python train.py --balance_loss=0.0157 --warmup_steps=200 --dataset="wikipedia_en"
Below are experts of layer 5 (counted from 0) of a mixture-of-experts language model. Rows are named router (the router's row for the expert), gate (a neuron's input weights, with its number), up (a neuron's input weights, with its number), down (a neuron's output weights, with its number) and show model dimensions 0-127. Each number is 200 + 30 x the weight over its row's rms, rounded and kept within 0 to 999.
Before each expert's rows: "gets" lists some tokens that make up at least twice as much of what it gets as of all text; "comes before" lists some tokens at least twice as common just after its tokens as in all text. This comes from a sample of Wikipedia text that the model never trained on. Tokens count by the router's weight.

# expert 34
gets: " ", "9", "2", "1", "or", "f"
comes before: "1", "2", "0", "9", "8", "ed"
router,165,152,201,162,180,253,270,167,202,288,167,197,262,193,250,190,237,268,195,195,233,181,215,202,186,193,180,220,210,224,237,219,251,216,208,175,250,190,214,211,139,169,210,171,210,157,230,230,213,236,179,188,236,231,195,205,213,182,226,203,217,201,168,255,235,223,196,194,192,210,197,208,134,204,200,191,218,223,214,176,215,135,230,204,191,225,210,187,197,124,225,190,221,162,201,187,208,217,259,226,231,227,212,152,182,167,198,205,154,197,171,196,232,140,196,196,250,187,211,188,154,223,172,184,177,197,214,178
gate0,224,164,231,188,202,214,209,194,260,223,147,157,212,257,229,176,256,229,242,240,226,174,252,159,244,194,196,185,227,213,229,219,282,173,226,182,179,158,176,190,183,176,170,213,159,174,226,214,175,189,190,155,240,183,191,231,206,229,224,171,232,207,259,211,209,190,226,272,186,219,186,161,209,227,244,249,202,204,230,192,222,180,193,178,165,157,211,178,222,177,211,151,181,198,176,192,217,231,225,196,249,176,233,181,187,131,229,247,173,209,220,194,206,179,161,228,226,195,207,134,227,167,210,221,205,169,227,200
up0,226,230,186,245,207,209,211,207,210,235,160,185,216,253,194,170,190,219,180,234,219,207,191,225,231,199,172,204,216,208,230,243,187,201,201,220,208,193,169,178,152,213,190,206,153,176,184,215,201,193,173,200,242,125,150,221,192,251,286,199,200,173,215,165,177,221,225,262,200,183,149,226,198,219,152,202,142,181,231,239,191,223,202,190,207,164,238,250,224,199,220,136,166,231,184,190,244,225,225,182,168,192,231,285,185,219,203,196,131,203,209,202,238,165,207,179,172,195,193,181,208,132,233,222,150,181,204,235
down0,228,208,169,220,112,187,169,251,189,219,231,191,211,186,194,213,215,207,224,283,250,206,217,217,215,222,213,187,224,170,233,170,239,222,223,212,200,262,175,195,235,225,150,198,171,196,163,177,225,185,183,233,163,188,228,134,185,230,164,174,229,203,235,196,168,215,205,202,169,178,211,155,188,219,170,268,207,207,212,215,161,168,179,210,191,184,129,249,189,228,249,175,230,236,195,203,208,165,196,165,179,155,205,219,197,166,193,223,168,198,178,162,175,206,197,269,230,162,235,226,171,198,261,178,183,165,164,195

# expert 30
gets: "1", "2", "0", "3", "4", "5"
comes before: "0", "9", " |", "8", ".", "5"
router,202,194,226,170,178,244,234,210,143,218,177,188,232,211,213,240,226,214,151,186,204,185,216,148,212,208,183,188,201,268,216,279,239,201,188,179,165,171,222,270,159,144,204,186,242,206,265,220,211,242,179,160,213,202,192,237,237,187,194,212,209,148,155,230,212,216,227,182,152,235,233,203,166,220,175,215,195,200,166,197,161,178,208,164,211,200,223,156,209,182,184,240,256,173,200,168,218,260,201,225,207,193,237,162,237,154,176,176,212,225,160,218,239,182,229,195,220,152,210,227,162,203,183,202,186,142,229,185
gate1,220,223,195,264,208,195,243,243,183,165,193,219,140,199,187,194,172,186,189,157,210,181,242,197,229,231,196,202,210,169,212,223,256,164,288,170,226,161,247,133,205,186,215,219,241,203,221,199,226,174,155,137,207,208,197,260,240,177,232,232,243,162,199,182,161,282,169,174,184,187,246,233,115,184,222,186,226,200,193,217,180,209,176,203,233,208,188,212,175,201,195,182,258,202,205,226,199,162,181,242,157,194,214,186,204,201,209,190,211,221,240,175,171,201,189,196,194,195,235,206,246,187,193,222,196,143,221,211
up1,209,230,217,272,183,160,272,214,181,170,166,180,159,168,224,232,192,191,199,208,260,181,226,181,190,192,212,200,278,195,200,214,240,152,257,207,220,203,216,161,233,204,185,205,249,208,218,192,211,166,152,163,214,222,192,212,221,139,235,187,217,210,184,208,162,274,157,206,182,179,230,245,182,206,222,165,199,184,185,235,214,234,161,239,227,226,205,229,195,222,228,184,231,257,229,255,225,139,162,253,182,227,241,214,227,214,201,181,234,224,172,222,219,219,198,203,191,205,176,218,251,214,245,198,193,178,229,219
down1,203,224,224,189,205,234,217,216,176,178,209,216,222,155,198,240,214,215,204,216,174,154,179,202,208,183,200,222,204,198,164,195,183,203,191,224,198,168,194,244,222,198,202,226,196,224,173,236,154,168,154,193,118,175,236,216,165,179,191,187,176,200,234,178,270,179,270,172,218,199,197,234,205,186,207,187,168,216,190,230,199,205,271,216,200,171,162,186,178,202,193,308,229,178,236,223,220,200,150,169,139,149,176,220,186,257,238,214,213,182,203,213,189,203,162,179,163,211,172,136,184,134,215,189,196,188,137,155

# expert 59
gets: ",", " and", " to", " or", " that", " also"
comes before: " the", " a", " and", " he", " be", " which"
router,164,161,233,185,185,190,213,196,125,230,207,170,266,176,240,235,263,260,172,181,147,131,215,162,209,178,154,189,189,221,217,220,197,213,168,169,198,167,199,223,185,190,215,236,244,196,229,240,204,182,149,154,221,236,156,204,225,245,196,217,251,160,198,221,237,245,234,197,193,229,169,183,194,190,213,216,190,217,203,198,129,181,233,192,194,230,230,140,261,221,204,224,231,156,180,203,211,212,190,237,200,232,211,166,232,177,142,177,203,215,181,232,234,164,232,168,228,188,217,214,180,220,220,192,195,191,225,184
gate0,242,217,221,202,242,217,178,214,221,177,268,202,238,224,215,232,204,268,217,236,192,207,163,197,195,157,182,243,230,220,137,191,159,177,180,202,203,186,227,258,191,194,161,177,192,157,219,179,246,239,200,175,235,212,165,186,224,236,188,141,165,198,165,267,236,209,200,241,142,145,177,154,226,202,209,169,178,216,225,165,161,173,201,207,183,162,217,195,204,222,204,159,205,149,187,230,181,238,201,258,205,184,156,204,187,200,192,213,191,214,195,213,195,233,220,207,182,152,221,209,167,210,194,108,174,182,251,183
up0,192,224,179,201,142,167,212,190,186,193,195,186,218,184,172,187,207,187,202,191,197,219,179,189,153,248,225,167,184,183,270,235,228,218,173,172,253,195,198,152,215,213,214,287,137,207,215,193,215,188,207,225,256,205,176,210,149,202,202,241,215,197,233,209,168,237,205,172,237,271,211,195,219,234,230,250,200,178,195,185,254,172,180,208,139,202,174,218,247,206,196,180,174,233,214,148,223,166,220,208,200,207,235,198,205,264,122,172,186,216,173,257,220,174,162,202,163,222,194,163,210,220,181,155,214,196,196,254
down0,152,174,261,186,229,235,193,220,164,233,174,175,133,161,202,180,239,240,191,144,163,189,267,193,200,228,257,209,208,219,208,224,203,198,266,191,173,228,203,190,192,220,260,258,222,153,208,199,195,175,208,168,183,185,256,157,223,223,193,197,193,187,182,255,194,173,197,213,210,185,206,261,234,163,224,198,203,209,203,196,162,190,168,230,260,230,231,198,174,198,156,213,214,237,210,207,255,203,148,118,198,211,211,207,211,209,213,209,170,150,204,217,185,171,254,199,234,197,164,220,180,213,210,248,186,228,196,172

# expert 48
gets: " of", " in", " on", " by", " for", " to"
comes before: " the", " a", " his", " an", " their", " by"
router,155,200,212,154,171,214,231,189,162,240,170,174,230,189,195,248,222,236,152,196,210,190,244,134,194,165,152,195,209,249,185,237,248,205,156,180,186,198,194,238,203,158,218,163,236,209,212,181,215,209,163,172,239,208,182,194,205,233,175,223,234,168,177,238,214,231,267,192,179,178,219,172,209,190,227,217,149,202,129,198,160,156,218,193,203,170,253,182,228,204,203,228,226,148,184,186,187,231,219,247,207,196,218,173,237,199,195,182,222,271,175,204,242,198,267,190,219,175,198,202,183,230,154,173,196,173,268,222
gate0,196,219,237,178,182,177,215,191,192,192,216,183,202,253,242,192,188,223,204,223,249,254,210,176,272,194,185,188,178,125,225,205,218,192,198,218,230,231,269,154,187,164,229,192,195,259,196,288,190,190,210,182,185,207,181,201,167,156,253,224,187,191,210,225,202,160,172,242,199,180,203,219,170,235,185,186,212,172,199,212,178,189,268,187,205,228,218,183,217,158,227,196,176,187,235,215,171,155,134,178,151,234,146,176,232,230,192,169,171,228,209,170,174,240,215,184,171,219,210,280,205,201,173,215,162,162,200,222
up0,263,223,183,237,184,145,171,171,201,182,159,178,224,186,169,191,216,216,146,198,162,139,247,204,183,159,233,153,169,170,183,212,179,154,217,148,144,173,183,189,188,188,185,183,202,148,169,174,228,219,160,226,215,198,168,180,154,240,201,144,221,219,232,205,235,189,168,178,191,178,203,229,215,149,179,187,197,204,208,223,200,133,230,164,276,169,207,160,138,181,156,230,193,183,184,226,205,176,238,201,210,199,211,195,202,224,206,184,248,259,194,198,196,165,164,193,186,190,238,202,232,165,241,220,155,206,189,169
down0,260,160,207,161,191,175,182,199,194,185,198,201,212,227,189,183,225,188,163,157,168,150,224,187,227,187,198,207,244,235,194,183,244,195,190,209,205,202,250,182,226,234,219,205,237,186,197,195,171,189,167,192,214,151,238,163,138,159,273,220,181,194,185,213,190,242,190,195,261,196,192,151,205,219,226,160,173,232,164,217,183,213,175,172,219,202,180,216,213,214,238,135,168,280,172,196,165,199,242,173,227,164,199,173,255,201,216,162,140,184,212,184,184,211,225,180,179,171,217,195,209,203,204,259,267,198,268,155

# expert 37
gets: "0", ":", " the", "5", "1", "2"
comes before: "0", " |", "1", "2", "5", "3"
router,192,220,221,167,240,220,206,203,170,230,130,153,233,201,209,238,203,208,175,218,182,219,212,177,229,212,160,189,226,231,224,234,183,234,190,163,225,181,226,265,175,140,173,178,262,200,207,213,208,202,186,174,216,228,195,234,295,206,193,201,211,165,187,198,207,230,215,180,147,213,227,210,176,253,170,251,191,219,178,175,173,215,256,184,210,184,216,180,219,226,177,221,238,175,186,146,198,280,204,225,240,204,240,138,199,152,180,202,223,226,166,228,234,149,217,188,255,180,219,220,178,209,219,158,196,191,231,180
gate1,176,206,240,205,207,159,235,215,211,188,164,222,168,213,266,170,170,198,232,201,197,156,209,193,241,204,176,233,226,174,218,209,207,173,165,188,249,167,218,236,178,192,197,189,235,228,243,171,173,138,199,140,183,257,234,189,217,109,166,192,189,156,177,213,200,248,201,223,117,209,246,211,234,182,187,224,170,208,194,209,176,200,152,257,223,152,245,220,217,194,210,147,179,244,256,210,216,193,192,151,214,229,210,202,198,209,215,192,227,172,192,191,221,171,217,185,225,170,186,255,228,222,192,190,203,251,243,195
up1,237,173,191,176,159,213,178,187,163,218,272,177,207,192,160,196,217,227,217,200,194,227,252,205,196,197,229,208,200,235,165,245,215,208,175,214,115,230,193,245,228,182,162,174,157,186,184,172,220,248,191,213,147,166,234,172,241,182,205,214,233,252,165,207,193,176,202,175,248,187,193,193,217,191,171,170,198,223,158,248,197,177,199,213,199,224,190,159,169,217,184,248,270,196,208,213,241,211,135,233,191,186,245,187,214,245,163,175,148,237,218,162,246,250,232,210,184,246,211,176,207,156,191,198,194,163,183,245
down1,240,199,208,214,185,159,203,248,189,221,170,155,161,237,255,253,186,216,228,222,184,160,238,217,203,203,129,155,181,201,188,164,218,215,221,175,246,205,184,202,235,230,171,245,188,214,193,189,270,186,215,187,206,232,188,234,192,233,223,189,180,120,180,176,229,179,173,204,155,175,145,175,165,171,216,274,174,256,174,192,161,208,210,208,222,153,237,190,206,186,200,221,166,171,193,165,218,213,193,195,210,196,196,243,208,190,178,182,184,249,158,173,197,219,159,148,203,226,163,171,249,189,175,182,179,217,260,164

# expert 5
gets: " (", " ", " \"", ",", "(", "\""
comes before: "1", "2", "born", "S", "M", "C"
router,149,204,194,185,186,231,196,162,156,213,144,154,208,196,209,294,229,226,170,178,216,182,224,180,197,188,148,168,197,258,212,241,174,211,169,172,189,174,216,294,186,180,234,212,230,218,217,234,170,212,154,178,220,209,194,249,209,251,192,208,247,194,166,197,244,220,226,170,194,195,184,193,167,235,248,210,200,225,166,140,159,182,211,164,222,182,211,138,245,209,201,236,264,191,183,139,215,220,231,237,204,222,190,154,187,169,220,191,211,229,193,226,204,185,225,194,236,197,218,234,224,203,169,195,185,192,224,168
gate1,186,194,153,196,209,226,175,184,216,223,223,200,189,259,244,152,194,182,155,144,217,238,214,213,233,239,148,238,147,187,196,182,237,180,221,184,237,191,196,201,177,213,199,220,217,226,257,204,171,169,158,202,191,191,167,255,237,244,187,219,192,201,179,175,241,210,206,135,209,175,269,219,183,202,191,207,189,233,253,143,177,156,163,197,239,179,206,194,174,211,157,194,237,154,162,191,186,249,216,278,158,213,175,149,217,167,244,201,181,167,198,231,196,173,181,200,154,167,188,189,181,173,229,220,182,174,213,231
up1,211,172,253,199,185,206,188,234,154,169,165,148,168,211,173,233,177,204,209,136,148,153,221,197,158,192,245,134,215,201,225,158,192,235,241,157,264,209,201,194,237,176,165,193,183,220,175,214,196,235,215,272,223,173,193,224,169,200,219,152,210,190,216,172,182,199,208,167,203,163,159,151,196,234,191,189,197,162,179,189,223,207,225,179,215,143,208,204,251,262,220,247,166,178,195,209,168,208,225,201,265,173,170,218,193,210,204,197,221,205,211,195,206,182,172,173,176,253,129,187,236,190,174,170,195,258,203,187
down1,186,152,235,233,243,153,170,213,241,182,200,162,234,216,271,194,217,177,225,146,188,176,158,223,212,221,234,162,221,190,213,162,195,184,218,224,210,167,259,190,242,214,236,218,251,132,200,220,267,194,199,255,171,205,191,194,157,192,240,145,201,231,226,224,195,204,174,209,194,202,211,206,233,220,235,204,270,173,175,156,205,192,219,201,203,218,190,165,217,189,209,197,197,189,199,170,200,154,179,213,134,151,250,221,210,174,214,207,220,250,167,268,213,244,254,198,235,227,199,201,213,178,188,169,220,229,222,189